{
  "num_hidden_layers": 9,
  "hidden_size": 128,
  "n_experts": 32,
  "d_shared_expert": 64,
  "router_score": "sigmoid",
  "normalize_top_k": true,
  "balance_bias": true,
  "init_std_router": 0.0186,
  "beta1": 0.95,
  "max_steps": 6502
}
Below are experts of layer 5 (counted from 0) of a mixture-of-experts language model. Rows are named router (the router's row for the expert), gate (a neuron's input weights, with its number), up (a neuron's input weights, with its number), down (a neuron's output weights, with its number) and show model dimensions 0-127. Each number is 500 + 40 x the weight over its row's rms, rounded and kept within 0 to 999. Numbers have three digits each.
After each expert's rows: "mostly gets" lists some tokens that are sent to it at least half of the time; "raises" lists some tokens whose logits its average output raises strongly, later layers aside. This comes from a sample of Wikipedia text that the model never trained on.

# expert 5
router:472502467448504517478484528453494563494587561483454519538526515507484514501536509463547517559517482473483495607459542584453525505455480467542502572475532565533538513535457466483528525454443530472498491458512539455472420505477468497443491452598514477482521498480564435552505477586529473540513467535589541500534494467426538448498523386511535514438516528524528474539458506442518475527488
gate0:556436516539504465488464555492506495505525519530453508497442571528472498509447528376482495542527548426461519503522448555497436479416488536483500510524449560439579498440520504515500551532509524501505454513606439510501531531490508499543479498520490510568430518513507568546489529506513483459499475483515541495428479541477529457478511431493480422579444535418497493483501553408503533542499
up0:548473501431479501473480512527470505551502537539523465451511511557535476514515455456460436492542506514545478540449477591557489481446531509512453535540523589473564511487519501470526535512499449498496570518461543575476532448506501432463505463563461561473514483520554456410487568503450592538478491501505488386463472500491528514524493445441481399511505475575546555489560491456500511488491
down0:538572505523510529480583483449504452468446528511486464518468527508607522500549487483508511470476474504433496435508445546485492489548527472467465481477506517523519471515529478506453520549519529482464540526507542546568453439498481509498466424532425528465486552437461543539511511537493440445556541465527518606547512483534444517433537445537575482423521478473583458531440513465549512428534
gate1:494426443519473512572500504565505548469524515502477512522542462480522489476460497476488522505461438522485512539516502573537477539469472511530433497498489477442528526502433505583472506521464461524531593449445503551552506505488481498442529427509545515477502509491486473692546514468490498416556523519499545471514478534469462428522576507482530448549477470487544414524463498542497477480510
up1:473477499471482507413520466550477420609546449440518437421490517434450501476536582513515478474458460612492478497512508486573549443598487484472556511488447517486474487483517550543457474521438454518557519490528498519472520544451521537516547520496504462529503550495463514566466476436525512447499456460476510509500553488482541545479433493541505487502521470517514516490440518578549540539562
down1:514520504508521469537458500460566536461522480469476565569495475533457448535535504544497532542495500459466465565503557490502513425459507494513492536565531426498459522543404452507471439524460460479448486439466503510448497455513551455460495468573480501486516440548537443504602508556493487522529472615527502504552462536580521491533588538418505552474502530498488477494450510446488481535460
mostly gets: "201", "200", "202", "199", "198", "2"
raises: ":", ",", ".", "—"

# expert 23
router:485507469485518418519484483469476479425541502454498565520564507477514459432505467534509468533470471561538475540490520514511450551479448403494480512474517506527555482480507458498503550451486506505466556432529513541518469567502567460446522449527488447438499477441541483582468466480543576492511487537535529507550507482492472415495462417447481549478524511537520638413477497507516513512561
gate0:497549448469559512502517570533498525499483470507474463475476498530582490519557539502467514516482478500629491544480595497549491456502453471555534459517485488427481479563546388435487541485508407491554581475522555455500466505569556540521529491486498492522516532564493478477524473495502520513487500484559513474544497480443573463535439550481538509497435463560547455462536522552477477453471
up0:514547457509443534532482531505527404532471482501483487467502470485516431521509505514464581485552498568504538466447511524514531399546461507447505500477448533432509454517533423549506577483484515559510474503496561465485541493499451538483473504520614535497524533521490546469540449494550478469551541554549474498511409485509515453415439538545520498431484457475511487563493419451552480457486
down0:495533543471453510525540526510476522528518468484512486480549535506419544524443522429463437485532491459497451489453543487517538533446551514538505492440507493462463505606546604469531454467489516549428516491435447478460496562502514505514490540512499442496467459465568536474531483544492580572523511408463502422465511529436475514498453512489456508519446501518536537474504441567424518577466
gate1:479572571508481509493441465492494458467539523501439510466460541455502451519520506531589539467560476488524534551562513571513553541566512434509503515524487533428511501545412514499538549458497521523480559452522449459517562516494439469524518444437483504523467502481485464474535524412481604489502419490575524487506510479547404479447468485497488583434506554482482486530485522532458497524484
up1:471494526468423488460449471460610447496496416502443531504532480498517444511434515498527475491550485576459521547451462576487522514561525493476584427468549399537512531534482509509524557536454505524505551506463496524535488530559473504513522563503534526495470454511487482455479489450500517441551514589488480508451520498552418480487464480591459507524491503547440504556565508474467509437523
down1:488490471518491546466526483426454492473546460544502522570496454470499528500508508552443481545477453482499479501473529473540519532502436499575467539530564570528427525471438485416530438450523535485540511417487536569498489465454511549568541464438469519498612432493503470553519482540403425475509524544501523430503519520561524444532570523519512519463517486505519524490494522496560559476531
mostly gets: ".", "|", ")", ",", ":", "°"
raises: "06 ", "Royal ", "\n\n"

# expert 20
router:550562553436553497505503527522489460468496553491516498516434495528632494502534498528524432489559499575594508529429559551463458530437502569496521501446512512516481459409502470464585504532456486488486507506572518487504490557518501508530537521556530528532503422560507496595526544521504480467562455574525500504554498485417497494524505478463519482519509465449483543484499503431478459527476
gate0:502606540565500546412503480485495555459527531457524590534462514562514499511512497467473472489499534525588536440381517480495516493467457534556497464518485495536462474495444525512518410426478488496503432504563482458481506543439431491490527500472521507500551587552474471516493553447493475545533520521544507484523445518454464500506501417534482498533499538468530418435526509495507476541430
up0:488515522495579558494464501535427480512423489526453537506600514504423493542549525486492479426465427486512494644535478424490521516511497512498441495458478578530544488543467502450606468540506542562456487515489525519470453546514506533554513528533463459478507485515463457583502473531519469454485464470433547484489468521542498482492506522445514521488545479500454457461450440476558525458521
down0:468504473540540551465557512526453499478526442431520534377465484468566468523525500504502539541509472452450470470537560516460470497448571481579516539478533481506483447491489534554443521531470535564447454455511523475442520530523481419482536461529501469537451486520475529605512519501485453400462508581591518454488459477586554482481494478528513464477505471473524509498560497499492534468535
gate1:490490448478552506517514602556573467401546490507571521480471514525519507479472509473532514538524535544483574516536451511464509492489511481509460496542499504504509466521540533447536477435518516527450558412453480476577456508464433483510502490505507535528508446513471512607486574504410490510541505520528523531477516548570521482573471488556501522435520525469442508403510505530535568469415
up1:507533478512455479504513539465485519441575536509529461573493461520530499440508517504539511425538531537491504494510506472558550501491547468461448491463506493488500532494510471531537431462509459567575645496507491456435510438464541515434450515528490454482488549440492424513492515483455470474448449578469496498552546484526581487578449551457458478497543523542599553511508497527472489485452
down1:488497412590485446538444513518522470526516526550439480495547502522531551530457525412541500490547480463597507495532556521494539457468523561471523461473555434477583514433500546471480497449542553503466509445472529516485521543542464501526452437538467515505531478451419527536454477516568548568548403557471537513513507444514470496512496540569541472501469499538470484505520506476494497493410
mostly gets: "er", "ust", "uck", "tern", "ent", "act"
raises: ", ", ".", ":", "\n", "|", ". "

# expert 9
router:465482511503520419411496455529472455496619519446486521495465538446511541458562568458527480515481483525485462531476497496470553501492557528426512496463527523558556542499436412477532514462467461486443537551481495469529423531503525469517475480571513585526490462477493513526470464536503574513496523527567511504475480503487465445530517426486506578470522512593529544480534577494525511570449
gate11:491580545559428441515540439441510507518514519474493516460513559427550432495503497483531510453593504533429492529430501471461478532474491549482531500461474497485524505471460538439540456614504505470420507477498443428501517500503525421514503476518479536509500499486503447502466486532500572461545528471497535457444456499443498492429580542491505569540513561441511572468493514565485466493451
up11:429502564524502460432510458440484462514485565535469539510457519455560453491522484482542499456523559438556500453484505575534545486534510469479452503503525488502488507454449517517555469481480464540496557411547471397492513493527525557544511469484475369425478477466462462441488540458479558583461491559535526545491494550501507486442526530486483519490558486588478494508500456482545556514522
down11:506512519461522476514612508521473492515497480523509520432512518460485554451540489506497446517511442465477527542405577484487466470536532538491504434476558534524488542459454542396505468432518529453506525406533504378505503535516556481420546538452473468511517542479490436475505497497477445473545485500535505515495543455463454480471492494511473492456466500461504579381505532490478435456504
gate12:507523441449458509522485485594476462478531516510430543501524582451515542485474536489502502446427533577517509493439548495511443453482503479487505432493489547409482547442479460437519488460537493557510503434483537524489502526515505459610476444543484456432577489627421540493498475538544472447513509520472541565495533507508479526506531477525499445512522472512579485528527470512463467487488
up12:500532468510479555495520548581482489552485533482503525429466498468530495421517457430478523491454461421503475564505506546525515486441452455446489530532532459512528537412509532579593455493588462488530490471503542541457419544528468491551566503598516480524487544538520493502510417542529498471497507547483499503467560457525513485491555493544553516550457557544477495509497441419525527541486
down12:524571505537448597521559465443494588522449459545473489526441452558471506555515526485524534508477504520492553454541427441508507478541494502507570481505522492473497485460490514509458468532561526475534516553537394491424530532415485450538523511535511478460510498540457486562539573438455532533479535469447512443525535529414493513519532535537522480477569531493527518518491525482390461500482
mostly gets: "% ", "0 ", "1 ", "two ", "10 ", "3 "
raises: "of ", "in ", "- ", "(", "to ", "|"

# expert 16
router:515548543430506474537437511541459497477502557577501491509487538420500516506527501592519434507455497504566591514444550524472532520469510544418511497499480485482498553436476531601453534501476488447490502483486470489571435513542516502506513525565560472539529445455509481536463513473601462533575566492500583490546465494510485507479493438528463543494554538506588544511504513457539507488479
gate0:541574531525449473545481458539470517445509465572530505489470486466534508494497536513484458517524502476533493441494561484512512500525520443482513480523563425450529512512582453549518537459492472457443425433434553500556517518497557488397539518502481477554573523492456516446498384482542518473562470487446499478540542441472431581519536528486541478550493489528524536519543424485490467457464
up0:520541439459493529493455464480482474537475495459509493515468553439483494476486487529482475456479476532511544479513551483510579483482509462473470451512438497504457517402535522491541505487440539543541495563535483523441481437421419507510469486540458542496540492516481461485498579504426549457436534410529422525485542511551464472533491522444502441454529510541551558517494444585574589538536
down0:494510547537492514479507497457464550518504422471449541489439450475480531526491522561479505478519515542493540451487456472443502441448487511500515565536537422536522484576509467482452477514512498525506520451473458495484542522497457467472490481480470476550466408478572467549551526445609526554568480511470514455426488502401541495493443474520552579496466628536542450483511517446507514478485
gate1:474481514430488488514424472507478455515536491447471493535538458453505571487488540507444536539512506503553533503462466508510493536468517524520468494511448540526507420442425528545422496559489505455528480479476460430470405479457486563479485450562555508520442487477453482518441452586488456514500526482573443503432568489523612433521453528427498517476540538459544486504496522520533551472468
up1:562558512540492556548582527460497540483507519512468432420505468539516468487567503438571455500487501402552542474623399476524440487510486492435491450540438470475555483461518517498439511497487458529479493532510537497446512538528513496470489444523462509546465462503534442548501429540471477447488443467520530521515538462486510491473498565493473478557486483537484481553511537500601514453528
down1:567530457434483446538509523558480478493535526539508505521518470479457509420564417515543501448445517537515521531410529548504517489540517525544498530537503467546486527554435531460507471524519434491558453537570494530490606413524554460557511578538532500481499542468564493448486514497496523502480486535512443499529500521534429424444494509497497520469520504605480519428504498524519427529457
mostly gets: "from ", "with ", "& ", "for ", "On ", "during "
raises: "a ", "the ", "his ", "their ", "its "

# expert 8
router:521568557486514520441470525524499521523498512491517553527488517467434461497472434581539469462516535497509549598447444492499529557472513453509559498469502482524471511507500525518475465478455491490484542488551572529593450552510461558473460450498509488490455453501545492514545428452475475436514514505490519478565495462370521533505438500519519560477522562509572599503530525547563512571476
gate0:484400512482533524557469537495483545485442551488510484555494456529492455479523496506546522541474497495422591577576557465496545532458483499457525539528515494482490502477423551517550620531524528576481485436448445484496510536425462496491460530489535471517471435460482554512474454515441487407539490557491511546514520467483534506440447494411498529492517568422500523491506488504472507478510
up0:486486399509518581506473519566433504514479448524533470501530496442406483551498529471434431449536477497465531501506542474494512465524557545556515562505477521530468497450549531501482528469492438526509465457474466543498499437511503489575489555522504540489497396524535489469516468456597558456554490490481508497510424456538467491470503531493480520497559446557513515523493464408535433591473
down0:498543446487477617475465529431450498531483460496500515446452532491514546576451544532484534514529520472452444426486495528489515512448422533511475477475439480593445424552488469479486526505445539477547502607535506511543458480460525524501500503537525440536470513545447523513567537439528512516541492518481494546586500549513515528551532484504591524478472494493516436512451472583543474506522
gate1:484473573410448523496522460612490481517443520451537430486571491493494578552471527501543520527468536483536493535515439503516523456485480553409508532499552498525469460547511502505480487535435497455491492525459510519464510595497527480503430522511562484461471441550450540526477525468532485489518476562540516533511480525588578538503474489445517498482472588467461466484526543431576572507510
up1:479531376456445505437468526501462467535523476558517569468505563492548540436488581572535562480547441541540571528503494474493500464585480488453527511464560516492522513591537507490495508479535512444543517502494551492503576480482572414514449531477514489454448453487527564446515491462541472503472515478470494451496521491484413529527522507488462543467603530528523457511532513474508485518482
down1:464418459519546392511538443426515476452526452521505467480496462458444486472458443481530498503510499469462515515440490582523463505410537537480469494494457573531548483452518541474463557491465469493514471542473457534473407580478503446509431565518493537554481455513565496512439523531498481537448479532482489475458517476535463455467455525461573532500458513519535489435442461520508511467584
mostly gets: "ina", "io", "idae", "ville", "ana", "ae"
raises: "-", ", ", "'", ".", "–", ":"

# expert 12
router:508508478471522521499389514565493469465545501454468540537483519463452488498458465520463525529527573544571448502499496526486552488511548516461516472458511477593527538430499519469496499452479522475453487565483564459584472542468492571449463471558469503537584523528567501503473452506532474460504488516508512436570493484505501508497463490498516537387516500453618547558497541491505479573557
gate0:530512516534497559487468481538518520470557516549486494554453487515458549541505473440495510520472565487484508421531426465439520504527450545459486485427523509472562493498553495566478488461458493483464412512492544476483501476496464501605530560483441512568544446558474470458489430553470514507510497554538561485507540484452394533441540419468544512457515514431557504471536474497447444511533
up0:503606501514450485503564509477510526471459518542468487507449522498506499550510519450504475485450572509493551494475516501466452507493478507460551525523532571486534536549513496591475533506480437526510494441544552520491492547508557460566516622521474571484504402466486472478539520481529564547521500484471556437489542573508455555515420438475552530563474491511546542485581493548446489460538
down0:529504515461490550475536475523460482497528444503536540487575488510528502484421497562501415490502467486528541527472495483509432474492529522554429496477490460493548490454472484452521511427541534419458447482448451429478439473531489499498544543446552526462526429497523477527625502510451575463513522481492466519482538469570580494528535546449454561425544459505520469495453488441535489465561
gate1:468448456501485449566394540530486502470470557487568521475519471484506461543520460512531505465495450467488557461487427491443620451534537504452483420423453532398467525477419499533418509476524505490504451477473468510473543520504468561528475513501499534530561512541521477518503464526552535518541485473481447567463547484484526495489478460440508575443513527451521558492517482479490552504569
up1:495520551544532450497522513516519541506474429533489485444542522462475410484482498475511589510471451460485449525491554526413486520504459472540513500519475443502524563492525480484506446524529539529493509476522508415505532563518467545507529440515498535364505483503491450574514458458507515488470434491566504463505517474552548473489520451521441541627500488504485522503397558509577540492475
down1:501530510491499506490546455553513544487554494493485501463477505478497485475556503463545510509489500505536531465527519503541543504482508493458481474507515509444484587514550477445522494472559501380512532570543470494494505515453500469581547534616483481493478468410441528461460455555542471501408544521534549489566482563500430496496524451456600439537517520613540478456507526551472536527510
mostly gets: ", ", "), ", "which ", "where ", "when ", "while "
raises: "the ", "which ", "on ", "a ", "it "

# expert 15
router:510543516470528514540477521557461460488522620540551459503504516466487530463529512540518488556477497503497484566506501512502467562498437549516512543462480539520456535483441484580490504388479490392457550503484554501494443500492554591491474483515520537503546511453488430535462450496552527445523549495544499431589521543366476502474460508552506528516460498536515500538497519527492528534531
gate0:531503544528513472586500520511467529482556520537432434489492539434475525483512409496451558519516594492375526524402504502506518569540497491502412477492512491514518550512515451469375524433488461570549522514472502472553474568437491520456545508510481522461520451574478455519541466509492476520549490455528519472503464466554533554522481517514471514537531498484448433495490493492497527478467
up0:469507559511462556413493540531503561585490496529486529456526570537420465491555475515483523447517499478401468479489500475436448514498513526446470518501538509389517484497467493487493479506502481503491470526537522521526384447507554451390526523521432484570458479467531437474524491437499530544442560495468467461571504481519489499462483471488533474540513497470542481499581478547509447549485
down0:556505416512587515462518504552529503570494530550482498507497495477470474441466521446513537486431448533555482531499494505487540568520549514523470515437432484522494544434501519487480559526516453397560451460499488511440549476464392449523524473505471612478497477498497474462465502428490521523518531512530531558533544559501472509525508446425458479488559545504486474506486473470536598531464
gate1:465480465471470518486495507548527515548487503485540466594470549446527573468484501559449490533513505548428507571533583458417519520504507491503489413475488470458518555509460499562550508551460516500496502512462542460486450510493491552503506506491525582520465536490502481543390513519500513461561455529634516497579531565491547548534421495562503473532452515501495493486474487543531455513564
up1:545497508524582553510516518513518495495480522525477390514522483509468412552465483576558408495541505475511472501498460458440399496492540548543535439493505541466532445539501485529536481532517520496473514546594557550527505554570509528485468452499513443405480544466501526492488524506367498488471483539512531481515502503510465496455490433490462500539438513439509421468562486502516514487529
down1:456495535501483578534421455505548416422482461529480480534480483502498509481562502483478479552511512522523524483477487523520510521486434535492478597382532524561526506524504443554461527474572533464524515506512494461426570490537420454516486513552558514526479447446508454508460393482600500503476550537537455490525526551541509508539479556502547503465529536574480461503467491468516472521550
mostly gets: "Mar", "Car", "Bar", "Ar", "Or", "Al"
raises: ".", "==", ". "

# expert 17
router:513518493484564443509474526428464539419521548511481437497478483445514508499503390506543499525512490464489590490475476544465472513482517516521450579477539499504625500528518432462567527427500498499396472467536493482547456524441525516510449479548502515494526470509526501521493465565565543491541505542545529438494519542385525455463509532535458467534565497522519473507516430453514510490464
gate0:511474500485501507450496514438439494505466464442553495462507478568458558499561482496492491477470547538524602495540453508504502512483491529494518525496505484484508506440526362497522452367451482519484488492510499572464434460480476524506482434456484627497565432481500471539507466462560468473503497532516474516564483496514509508481532517467520480482525461496474433541470414517549407532537
up0:508505523473551492543457489519453514521439483480484496570536466505519456459550519538502434467469454551511512524511494410567513572553537487533591448555482547568485517564486584457411443478471487515539512496489502530516496486458501609446583465452437591500554498477548537470545551520556494494569479505516490512586485552538456443457506506480496516512529480525487477486516477506463516521486
down0:478604561498524438450416538474483468509469509472471484508454508570478535496457466461475604441516498509453463460478483499499563473529401512480445537394519503519497503438527554472483449564527471515587430534467468498534528512488512475519441515517518483491499515505487553554502510473508543444461471485523515500521459419476507484481507490514512556541543584497405463556508517464533429472505
gate1:470482525472564557508439502487460486459517575531454492468541456528481494429440525460452524528550454464487582465445577555522450491444453455540517515514526514445571482538446431464539549523498468458465494381541488491513449430523498494490442495499502491540508515548506493508447492493519552491501555511499523430542433571493450469515498511516485459447479512521545432437512436466525526467431
up1:533534512428508491475458504519469564495485507449469485484480520473483515485422482446589519407504455505441460567529418536489489536550566544491449482530479421563454491432454525510455424503535524480448491475478502486453470534479511503508460571491500530529473559478579476439474411506487534485535538525471499503477466504568475518478582476472442519549464514443507488448424534488464474562543
down1:443505510461423541546439456405494433511468504537505491500423475524496470437536493564505524565481478566536579477410562449554542498521460428470568515509449523482499458511466486470501452543472460573549553578493504529491560492459502529486561473474452511474602473534532505507537542492438469470510501530509507495518435526538507495472544521467422533511511502556543485530473484525501556481467
mostly gets: "== ", "=== ", "also", "|---|---|---|---|---|", "See ", "Candidate "
raises: ", ", "s ", "and ", "; "

# expert 2
router:575507480447582474538503494543474549453526510454480462539429533488540507486596470503466497533504478550558508505487496509455493526524513489427534559457587515514528469459464482563529451474485542486424517473567490495531485489517476498423492516550510518524491445450503486526504475472514463462535580534485599491544498509488548442491485546528584494517465574569544565456501501501575543504404
gate0:505414467469453492518479442489513459433536519474529504527509461488638554467493516532490466464508495433542466492506480520526504475452474511439502472525491518454578559462533553520480526415492486498492442398503520498423504574471456484486517501508456471437514463471530550527514529477386521479456504448492516493493555445493501441535434493506536459504545515441523485539424537434439486490510
up0:466497541429437472399494475472498471488497498525472464480461491457540548502608428475480466490476466489474433483425492579456509476528450472537479482522531458499519433525492462545452555553517496469462523562469492535518477485533469568462568504452524562455417404517487480486580470494459581482520484491490556534467458476467498505459498503440430518524507434542510433549479498470494499460508
down0:531454467490527538517434516562583540475543435587529431553437462487562427511495530538446521508472529551535568490515507507480465526453554421513509556503501530422510510469550490503542468498459493501448481441546521569590484460458507421449563505532469413538493524475472518503471513502550465438491460492514513474476510503598469468461535460469517503527460510466524447500490458456510499550504
gate1:532494530522480478553510481520465526439586396425440532504480553467501422470510469421516430472440531526498463451514494429573509544474463525502477475484447545491527529511500469441545437446456502504572569527575546529566510529440441542477507520520491516455469481476454560458514513436588522500503465501471481486490470461485493487499447536526532526516535481517447521527525511515612477516516
up1:448556472469464498441483529429578483463425476443504451460553461470493543481461570507483622527495509483485437547509469474493518561506457501558536485475502483488547524462409468470460537464408478463472500504453505567482508544464475574570481539554514501512468498526602473540475521480454467460475505485441475479461516499512470553507504542533518507507448474449510535478471411555531482532540
down1:491470475540550494530453536525545504515482432504530433449488405521474583463510481533520458546493543487458476535455511460552460494493519534514468549499554461516501456507560506509495521487501545436547464546531488503440443456503520520468509508421524527503502537497420539491551546524487562453487498507526486496552427469536457433549520523488445439419585476519550530436472513487521363503542
mostly gets: "ted ", "ated ", "used ", "known ", "ting ", "released "
raises: "up ", "or ", "in ", "and ", "through ", "up"

# expert 19
router:507567539475526465518441506505499537494502535430548492504497523485477434451498535486472520576465440497538537512523472516452524476479482476459554605498538548494490521519552416500579428491429543529448502532542499523562477519526456512487512519494525550556510455470523451488449527545470523428544564571525566499511490514478614524498544483527513512510532580550562558494533549440546523554513
gate0:542486457444480580545534535531540544520506565536507470565584543542469459466541468500507522545447414494489452513550561456486487516486542447541512474527488544475514556528556464518542410505492566493451487495520525425550572521515472467496496459525581572524491451509502469464513482467554528458550534504563575448475536513530507443515492456531555473475502447519555525485478523534567443549484
up0:564478503417507513481405444448523516531432466523529482560542551507499517502562461544563484557529435478509496506503526441469468468480488507410548432559551518442522419475605485555509490489531525503447539553506539463495516507538500502543500545478502444586486544508568500426511543471473508527463533508512536538460483552469532552561524463552454472480470483505477548561476550470513473522481
down0:438497419546551547492469497470476490534477562516562518507454548509534443482508475513445503476574511480521463512482524536455593456503454526443481497457464546428480489541481553503495517555461479512575514466496511524473450475508597524526420463489499521460463503522494484476526456544427521596529435567473517489535508439550465465470610518499520502469530523572483474503524428521429492543514
gate1:463498472507562516468490495446423512470496522507515506550497506490489511481549489515457486484470393494535549501495482498474501485533496485509535512438536503491463480509489451436578509426424465531480479451466583458564480635498421494520581525485521513478496450563478544461500459527421508463492519455464499477507584532501545525517507458502636570493457486456481460503524472480505528435484
up1:555541477404512468452551503483512572565497495556511493537492431482570410514456542503427516494529506539413530543494494539533518516562531486449586590459510514525486512494501453473440481525493492454425465502498487478456555477527498469469554454541484467477433485497470535448502468462483463456559538487465503476430485524493450544433504455513528497475499534586525512435523540457457552528551
down1:529506516530549491544464453549515534506525470408573529451568457542495472494577483544500494485432520489503493505492409477541464456490558487500560507477461581554509465452510509527548481464537455566553518569467484550553473485584529404452489525478528505531551517542460545486485536549504507492459492470562501507446490535539540520516512507499417462501476461491486521497421570455465406487465
mostly gets: "part ", "place ", "member ", "home ", "life ", "aged "
raises: "of ", "as ", "in ", "by ", "for "

# expert 28
router:524553523513522533482401477560418447406603561514456505495506493496527476511557492642550494561518444568530510519490546468493459556444523502511556519494543497489475523516495519539576505465493490456471526479572579487481486532562497527395498543496496447495539473458522492536514483486520520496474547479497587523536493493505457501435466471508473450465497520564511490515459458488518477530480
gate0:533503430529486534505421517570399496443477521545595450491509473495547561560498535444459552558526497505557495508457532492434515499465505478573468493513460449419504442519505505482579461446535451529517474445523508448489522475474429547464499459556514449507513486564456515485476481522544483514514577518590505533595430492510471463550503450514497541450510494461524464512510508463510471477472
up0:531502501519481495509513471534483443469584571476478473433509460461472524421547513473493468536490510571399525447517480527484552485511514475572496483402462477505415472550411474504516508537547446518525503565483478514546485574509468468491564462551525525442540483479519543452549522592499494515518496523515554538470511492505449532466470465577482465483565573440597488512490511520459506495519
down0:507461483473515461429508603473524486500507442567532459558455509456506532532478502511542491455552520507472465473511519471448428562527510542432538540494587475474567581414570523488542473507463461470523408462537515499553468487471517537405517554514534409504525525518540479466505457480521556512498482507521412456504458549554507480514514510471510505550461476522501440477494497473474420522542
gate1:528521464514432504456487493516537510547481516504524550453476475463519537505449514493512436561447517473535530567517510498502541446506519534517468461534587465509505488541518516512478535481507479578438484586501425431527518491450508492489463478448515470466489513452569552439429445525570496559552523536485516492439483473525591521514559507589544480510565497543498512567454551411494406495495
up1:477563549467490532499514500462590553540491447490460523526501504488523459506433524497456438474546508492507586422511462526522550449445471515437459463499539459500443489452555509437487469507503510438505523535460464462507483475623516496410487442450516525542446493537503461542473536537508521442550552515572534469469513512492497503522408464540542493525429493487529501492535549534525528392494
down1:486493486532508506449466467479528494564473472468527510501397551528507444512510543489532492532456543535558492480444466525473590444483490523539521496519481520521540477527480466470576504457497495529464432531538466502514513462467473561520429523465477411478465445444545552466511458514508502554394508555520516483485570526523524516573548524553503495499517442528496396476427467451478419589501
mostly gets: "'", "\"", "', ", "’", "called ", "): "
raises: "S", "D", "C", "F", "R", "G"

# expert 3
router:498540521452515488505456542446445528422505470492532575512530538434499557403495524546459459501435574466534549576472486561488531486507505511457504506500528538576541508435451492538496542474479505517461570510556554496459468496479399529476484520560506511525565478511508532519417502514494509446474469527566555489538567561487479508490501452506547518464530463514554507554466539385528506513501
gate0:586455496453481530462488553439459509521480455519465532516520550547521494548403472541526494463469524488510569522544431446482410506562555437541523495498498477539498547438494409441490492516520440544451536528507528547555469519444464514514518542493453494540494463485509487556479430534504480593497493528514502513561476431497501481477523542581508557550488501558579487553451464486485535458469
up0:487564501532523531513525454488451519517536612476567482479560438448486475531504526574513531584519511460514488564511528478580481564462487462442451514510452544511488487548501524517525520505448468511543478506503486473554510476490462438499483431541478485510467441470514600440564509430511478442549501514508550480425524490565516480472518470418480493516489518403418475494552484540450544517482
down0:556521476506470422496484533460466500470464498430506483533481480520492462492558385508492545467527566523453524502494417460614475488437538506487488463439513568461508491466491557542505494445498498535481527397530484513493494521462521537484560571525500469499472491519555517566450462521567435481527492498478441511491512445441531491484458520513459503475509509539560521550455388481463571447480
gate1:500474547413503470408559498452469580489500554442601506510528510429447508470521511481534524569512554535504543499496485490472532486517507522485496475524525566516423475472541491509552505483465555425523565495502473519425499413465433517478506510460494552480428462433512502484405495428541497580486451433510469502515481528494500503539489465532545561460451511537484494520515505514458472567447
up1:505499405514529555441428461519509528531475510462524443467468475484537517499614474527487539535520506459426553499566562520540508543534546501539531557536459485515491473526518534515525631527426593526441514509511466500479446501476537468506543514556472513537475473505509514537496479513529458480446468554536582489445505562537581503504569441513513497516537465497531488541451536561481464469497
down1:506514510485360482510514538496495544488483508543488483447481473490439546456458489485479459473528513496547539487467455494459512480459467496483497463487538495498536559508482523522387566483486435521478539545487514478474526445502522567525472502462520512587504433479472539551580594527448567444552444527484541477456497428538469520438502435456557547543422473478513521454476500487454526535436
mostly gets: "201", "202", "200", "199", "198", "197"
raises: "1", "4", "2", "3", "5", "0"

# expert 6
router:490430540544546524506450497481477464473533532510497534564449544474576522434512541504502482593560545528485532530496504518556491484478534548482588541463525498527545566495494479554536519505490550458513512494492505455481475544532483481493415510507513486505602478452556450532502489525583560465504503613516528491487515580399534510445487460426477490518524613456518479484515474511516472498485
gate0:539441504492424492467501428499552524520488435432472439525501481515530426419495470525539484466481539458541531460486578518596503486521518526448579514551498500486526506528455529515494505469518507456428450486525444520465470616501493525513500532569452482516567415479516428496486557507559515430474523534437474436458452485409527490528511495514427532475519511493502483504510532494439486531484
up0:484387568489506464467421412496518418491506444585530519497498503530467541556506538519463443546450563559551503489477433539510525528486449520560421486476522460520467510517514460505481465463491535536468531447454488568459540465504493536489495457526533497462510497416495502548525495489405523472500402516508549520496465586541475466470519526440542424557498509505480470511496492495466492548521
down0:524487563413518621519570495495415514467536521523511509549441499508497437515498488481494497538499503518445524558474502568448497482498521479497433468492500464549465497479498475498483509497456473461398498491546475554531518504478451493543597483474486499497388474559523465553528480483566567580450563460518493501520498493489611495427496497541469524432533518506502499490496488514543581532505
gate1:389491504547513452507482431445479491437541516536459502525449457505481520469522580536548490547526511570493544451543426532488469610484563554525490505443538471421491464481569479515516497528524454481475489516502527567540507529583527543481452549460526460540523503478607511467492503499554490502488523572486475469392538428473540511502529527432533480529473501478507484489537489508461492478493
up1:535552504514507526509580511447509518493503477533508519418485475481500496532473437522452517489506463508589499438490470475534482480421549524385492545538486488567492574479490603489526466499477454512464573534573525590481523516513564423492566466488461505533446536505546463462545483523542499527585491392476501525495515482441490502494539508459464488517564478509478508529497498538441478428502
down1:492555416507503574492432519528471511489553509484534462545422505520545563500531518516473530476531526523460515497529525533537537484500471464534446513480554385488484484517424480582489522580413598520454494451505507465541561511480508459463468492543553584579504475452504558482548487497482462481481524519578549446535455564531568510477459542512524500514517506526499423502491516535456504487531
mostly gets: "year", "film", "week", "viol", "author", "attack"
raises: ".", "-", ", "